Experts of a small language model.
Size: width 256, 31.3M parameters.
Training: a variant of Muon for the experts, 210M tokens, 5720 steps.
Below are experts of layer 8 (counted from 0) of a mixture-of-experts language model. Rows are named down (a neuron's output weights, with its number) and show model dimensions 0-255. Each number is 200 + 30 x the weight over its row's rms, rounded and kept within 0 to 999.
Before each expert's rows: a language model's description of what the expert responds to. This comes from a sample of Wikipedia text that the model never trained on.

# expert 4
Nouns after an article, language or nationality words and three-letter country codes in sports tables, such as village, role, RUS, English.
down0,203,238,204,197,188,262,165,251,209,224,107,173,188,234,220,235,146,226,231,187,213,187,218,219,169,199,185,234,150,166,166,205,177,165,219,206,203,216,231,162,212,225,158,173,214,231,214,172,220,229,182,175,177,188,245,187,200,179,181,196,197,218,214,226,132,232,212,148,243,214,178,223,168,243,228,228,225,220,205,149,176,200,178,173,175,221,196,240,236,197,213,188,224,187,250,234,213,218,182,176,271,205,209,215,233,203,187,161,199,217,239,179,221,256,260,231,237,205,221,269,205,196,237,232,219,220,179,188,223,181,155,203,166,208,226,185,216,190,220,191,167,242,187,205,136,245,167,180,237,194,274,225,206,243,162,171,194,201,175,218,218,195,214,169,217,175,211,173,140,220,182,241,177,237,235,188,177,154,154,204,195,229,196,167,194,179,207,172,216,195,181,218,81,188,183,245,192,225,236,175,194,169,168,190,190,248,205,182,167,201,142,211,224,199,172,247,158,202,204,156,159,211,187,183,238,220,159,205,207,165,200,177,183,187,143,160,252,218,148,248,218,240,186,199,173,148,171,196,184,193,242,211,220,192,177,201
down1,240,212,221,198,193,245,230,208,206,184,223,125,163,151,245,195,202,189,216,163,172,193,169,236,216,199,189,174,208,208,219,198,199,229,208,202,186,181,219,206,177,201,215,147,252,219,223,229,175,174,191,220,155,167,165,197,205,210,162,221,179,153,220,213,251,170,270,173,199,205,209,145,209,202,197,184,237,195,233,168,241,196,187,221,179,201,236,156,234,183,119,191,228,183,184,203,187,216,241,247,195,193,244,134,200,199,206,224,194,200,180,179,182,169,199,230,251,269,232,217,219,186,249,233,201,234,242,229,221,217,193,229,172,171,223,183,275,182,202,183,246,179,217,185,193,210,192,190,192,218,214,160,176,177,207,201,236,194,187,180,213,180,241,179,191,155,229,174,159,177,204,221,141,168,178,214,218,179,134,178,208,152,172,194,168,166,218,176,228,210,257,276,191,176,152,221,153,230,167,240,196,151,205,200,160,209,213,258,226,143,161,179,226,197,176,208,243,278,188,202,218,219,212,205,202,190,178,236,278,186,182,209,235,231,180,179,181,239,203,207,214,234,196,85,175,196,206,204,183,185,183,162,194,234,247,171
down2,201,297,245,182,209,212,211,174,218,198,238,213,204,174,194,248,207,267,203,178,228,199,243,197,236,178,232,213,230,198,166,207,191,248,173,274,212,180,229,183,166,291,218,227,204,129,198,251,178,198,227,169,223,186,216,190,213,203,222,213,197,203,177,158,205,160,149,224,172,240,224,197,180,207,235,207,210,184,170,226,165,147,225,152,199,218,174,245,199,157,256,169,218,191,205,190,209,196,193,219,158,198,206,242,213,195,233,160,286,242,206,168,199,196,205,163,211,226,178,212,207,253,190,191,195,258,208,147,215,187,176,196,208,179,219,207,186,209,190,219,204,232,194,185,219,280,141,190,233,130,221,206,211,230,195,162,200,137,184,163,152,184,220,143,223,192,194,248,224,202,236,141,217,217,190,179,232,221,181,233,210,192,230,225,158,171,161,173,205,135,193,252,197,237,182,160,161,219,153,192,176,220,208,228,205,183,178,175,179,217,178,179,230,195,201,227,210,204,240,151,186,160,208,176,182,161,165,269,204,169,235,209,230,188,173,183,164,151,168,172,223,203,196,240,178,225,190,194,216,167,200,160,192,186,174,159
down3,205,212,198,201,155,180,166,175,164,149,196,203,184,151,188,227,207,172,285,214,166,150,244,174,210,165,203,217,193,208,201,211,185,201,194,233,240,224,179,175,188,229,245,218,209,197,235,261,184,240,223,191,226,239,285,220,166,200,139,202,267,210,216,180,252,177,177,183,176,260,168,218,175,200,211,191,232,224,183,167,194,254,202,196,245,157,189,274,235,188,216,268,157,212,233,183,194,144,181,161,243,137,233,160,253,180,210,186,199,176,181,204,226,190,160,216,211,186,228,233,215,222,122,223,176,228,199,213,216,179,210,157,278,152,197,233,191,239,204,234,206,211,203,233,225,199,183,140,227,283,186,159,192,186,200,176,184,196,189,226,199,172,201,225,194,255,173,224,161,188,204,218,180,167,205,181,219,224,198,206,223,209,190,208,188,161,203,144,240,202,236,214,202,209,204,170,169,164,278,174,204,178,123,216,203,189,188,240,214,235,182,191,214,191,180,231,236,188,225,202,151,194,154,168,194,197,237,233,187,163,197,207,162,184,166,176,244,208,218,181,193,180,223,200,161,175,166,172,173,217,231,189,179,181,212,174
down4,169,232,129,187,217,192,223,191,180,143,206,131,207,219,210,177,201,130,249,192,187,232,177,185,156,233,193,202,162,158,225,225,192,203,205,252,216,168,190,144,219,191,222,165,154,252,165,198,163,172,192,178,212,204,235,210,176,193,119,249,210,169,234,245,204,244,185,198,203,210,197,203,201,173,206,182,228,222,214,238,196,189,213,203,175,174,207,204,201,200,176,189,227,217,223,207,205,205,170,160,228,191,265,190,265,180,229,199,208,234,206,258,254,166,178,219,240,189,229,216,219,259,217,176,211,233,161,170,115,193,185,201,179,189,174,190,224,167,183,152,209,162,250,172,202,195,171,162,195,263,191,200,168,235,219,196,204,180,176,231,175,158,190,199,180,155,222,235,229,227,215,253,156,218,196,194,176,189,177,222,212,218,195,222,189,226,176,258,224,213,201,196,192,236,262,200,190,146,165,191,240,218,233,204,228,202,215,203,259,211,205,184,240,170,192,213,274,143,227,239,178,168,204,233,173,140,201,227,263,190,239,173,206,216,174,208,180,216,186,165,183,178,233,175,175,220,158,238,175,257,186,162,237,203,131,167
down5,166,220,248,209,258,199,215,211,184,206,220,241,190,237,195,185,181,206,201,211,166,200,203,168,256,184,167,208,168,182,186,182,202,180,207,261,235,185,190,208,207,187,167,212,196,257,215,150,169,205,212,160,143,135,181,181,237,196,168,228,201,212,191,174,211,202,140,217,158,156,174,191,177,206,226,162,236,238,211,192,212,144,196,234,200,237,186,212,196,244,160,212,170,211,161,204,145,231,227,167,210,185,221,164,202,193,222,171,170,175,205,228,196,143,133,163,225,209,281,214,155,235,259,191,219,190,217,229,192,207,184,219,189,185,173,224,298,221,212,187,240,191,206,187,222,189,176,163,250,235,149,218,233,128,250,181,165,234,225,200,223,245,210,226,198,188,180,156,177,191,186,219,223,163,178,215,217,162,225,180,214,211,160,238,241,213,260,185,230,203,254,172,214,197,218,220,263,191,201,225,187,216,166,200,221,162,236,205,205,204,170,151,184,192,195,220,165,178,234,108,240,228,201,201,208,180,215,236,181,221,130,185,140,199,228,224,211,151,237,217,161,213,199,189,206,171,188,211,194,172,229,212,171,253,212,243
down6,115,196,171,184,175,212,162,208,198,208,230,187,175,236,198,178,230,182,224,164,215,190,168,194,217,203,162,197,223,168,197,214,197,233,239,230,195,197,233,224,212,188,171,107,171,193,185,154,215,215,222,214,191,185,183,200,145,157,213,230,181,210,198,148,207,254,213,202,194,227,207,163,206,206,228,250,180,206,215,273,265,232,205,170,203,196,194,244,209,165,259,215,202,201,202,201,249,210,232,223,166,208,253,227,161,191,223,237,242,204,231,192,203,199,194,165,149,213,225,210,213,220,177,227,251,210,234,213,210,201,213,212,197,188,242,171,174,221,167,155,161,165,236,273,143,184,179,170,204,214,206,192,235,171,238,176,211,191,201,185,198,198,213,188,152,187,245,165,184,297,141,176,196,221,242,204,185,206,213,240,211,210,208,184,200,184,193,166,122,186,246,172,220,220,184,173,235,141,190,193,210,156,210,213,259,206,201,162,200,174,265,194,206,194,170,166,152,203,183,181,206,198,136,218,178,215,167,230,229,252,199,204,178,242,225,182,258,187,227,179,152,223,188,156,155,185,114,176,234,256,204,188,228,215,172,211
down7,117,216,219,246,163,229,216,208,189,111,156,216,197,215,185,169,191,178,194,187,247,163,189,165,213,215,198,212,110,181,209,205,219,269,178,191,179,208,208,203,218,255,207,216,194,192,155,167,169,161,171,180,168,172,196,194,208,226,239,182,234,234,295,216,130,187,144,192,207,181,226,166,180,135,200,218,230,198,199,175,205,234,179,211,171,200,179,209,203,191,177,184,215,252,179,186,162,168,223,120,206,186,215,198,242,175,238,210,188,226,207,154,180,179,200,182,226,197,197,239,247,177,155,187,215,202,206,236,183,167,213,185,196,220,184,200,210,230,191,188,191,207,225,210,199,185,219,187,234,268,255,205,230,167,218,205,187,226,199,202,276,215,180,228,216,179,222,209,245,152,207,197,198,196,155,217,251,221,184,260,213,162,239,218,216,164,201,250,210,157,184,206,206,183,197,246,238,220,128,195,222,231,202,271,158,250,246,231,192,175,199,212,206,207,179,181,228,234,170,224,241,175,216,173,226,161,161,205,196,219,218,215,199,155,200,142,225,157,161,194,158,176,221,200,265,210,197,159,224,171,186,211,237,186,203,173
down8,229,223,189,197,182,184,190,264,212,162,172,226,195,176,208,163,228,174,217,180,179,219,194,148,192,211,200,256,250,210,174,174,186,243,210,50,205,210,176,195,159,202,202,198,197,190,222,254,236,200,181,228,167,220,220,232,196,203,233,231,210,183,182,209,223,161,200,178,231,159,138,185,181,170,203,142,127,182,185,213,232,181,259,177,215,174,181,193,197,168,170,173,235,182,168,152,182,213,163,237,217,171,205,191,194,209,186,189,256,146,250,187,221,236,235,228,177,200,214,245,216,230,161,212,212,222,185,244,245,168,221,156,239,196,233,179,194,257,221,182,151,176,230,220,229,226,189,127,185,206,185,199,228,191,192,255,258,193,207,221,207,190,159,200,211,225,167,197,224,199,175,197,261,149,226,197,196,197,195,168,202,196,211,182,183,244,205,185,219,203,197,237,212,180,198,143,161,163,195,211,210,222,136,170,180,216,219,182,230,197,228,186,184,242,232,264,121,212,205,203,211,223,210,205,230,184,185,238,178,214,205,158,192,231,149,194,147,209,193,212,222,181,238,198,229,203,223,233,207,175,236,248,147,209,259,180
down9,242,208,183,194,151,208,159,202,212,208,222,144,179,195,209,219,147,198,194,235,202,184,208,229,185,169,176,205,151,210,225,206,251,200,195,231,173,211,182,220,198,209,211,183,207,239,219,205,175,182,200,224,191,176,229,208,210,216,217,243,198,183,204,220,135,231,201,181,227,186,162,236,232,230,198,202,203,262,234,169,203,215,149,166,188,213,188,196,179,171,201,186,191,139,211,195,161,206,232,214,169,198,166,263,270,212,205,302,207,233,209,160,154,197,150,204,174,209,215,161,202,174,207,185,178,157,143,152,191,225,236,209,217,253,152,176,173,195,218,236,190,189,186,198,214,205,218,213,238,177,189,192,177,220,145,124,185,211,193,231,176,197,210,243,188,221,186,218,148,224,233,208,246,150,236,189,171,232,169,205,235,182,209,201,166,224,243,249,217,253,146,171,179,175,176,178,234,227,213,217,189,201,183,159,217,195,119,211,204,169,256,202,163,153,195,205,195,225,175,219,239,274,214,172,233,138,231,261,182,207,228,247,181,165,156,212,150,225,205,226,182,198,185,233,185,247,195,248,155,193,200,238,233,192,132,241
down10,190,164,226,202,235,226,179,205,230,185,198,193,123,213,237,170,210,167,185,164,230,180,202,251,291,184,203,190,211,175,247,167,182,257,155,194,221,165,185,235,206,203,190,168,209,166,217,227,207,167,219,174,179,213,209,202,176,158,178,245,202,203,153,215,300,235,235,193,238,159,187,194,185,206,193,228,235,176,224,213,206,162,161,218,173,170,201,207,168,187,206,220,203,272,237,177,146,236,188,188,151,152,190,270,265,216,244,195,184,242,186,233,207,240,215,210,239,180,181,201,172,157,165,208,176,222,188,179,192,173,229,244,148,247,244,186,210,230,211,224,185,224,174,173,177,185,173,246,175,170,169,186,251,276,208,158,229,210,198,230,236,224,206,141,170,196,185,208,212,189,118,196,268,158,178,152,215,218,212,153,238,228,165,194,218,201,176,199,215,169,230,185,214,197,182,194,246,222,260,218,190,187,220,194,159,205,205,220,187,200,196,218,234,205,125,200,197,221,179,220,225,186,211,216,165,166,173,225,170,214,163,217,195,231,173,209,171,169,173,157,165,150,207,181,179,204,218,227,221,209,174,195,256,210,210,213
down11,252,213,186,206,235,173,186,163,196,215,214,176,238,235,185,147,181,190,202,221,182,171,194,159,223,162,168,222,161,178,186,207,217,117,274,150,214,278,192,205,200,225,236,181,199,206,199,150,160,217,193,174,257,200,151,208,172,194,156,212,138,242,200,167,218,187,222,203,214,178,180,164,198,198,203,206,226,215,210,195,231,193,222,195,196,172,175,164,191,147,171,200,206,235,198,241,224,217,199,183,182,161,148,184,190,196,217,178,164,133,186,203,204,172,214,183,177,225,215,185,171,181,237,194,188,172,185,240,232,260,256,166,273,185,148,191,220,211,213,166,203,198,138,166,221,192,177,236,186,193,213,237,253,168,210,214,178,199,251,190,200,242,194,230,218,184,200,167,192,226,221,187,223,190,127,158,225,216,219,170,184,200,219,178,220,221,156,258,254,236,201,196,187,141,225,202,204,189,192,256,232,205,163,266,264,177,211,190,229,222,156,209,220,221,253,199,158,196,149,272,246,170,219,224,219,229,245,177,190,231,232,227,147,231,229,195,176,248,233,184,219,180,233,147,190,186,186,172,183,187,220,174,205,180,233,208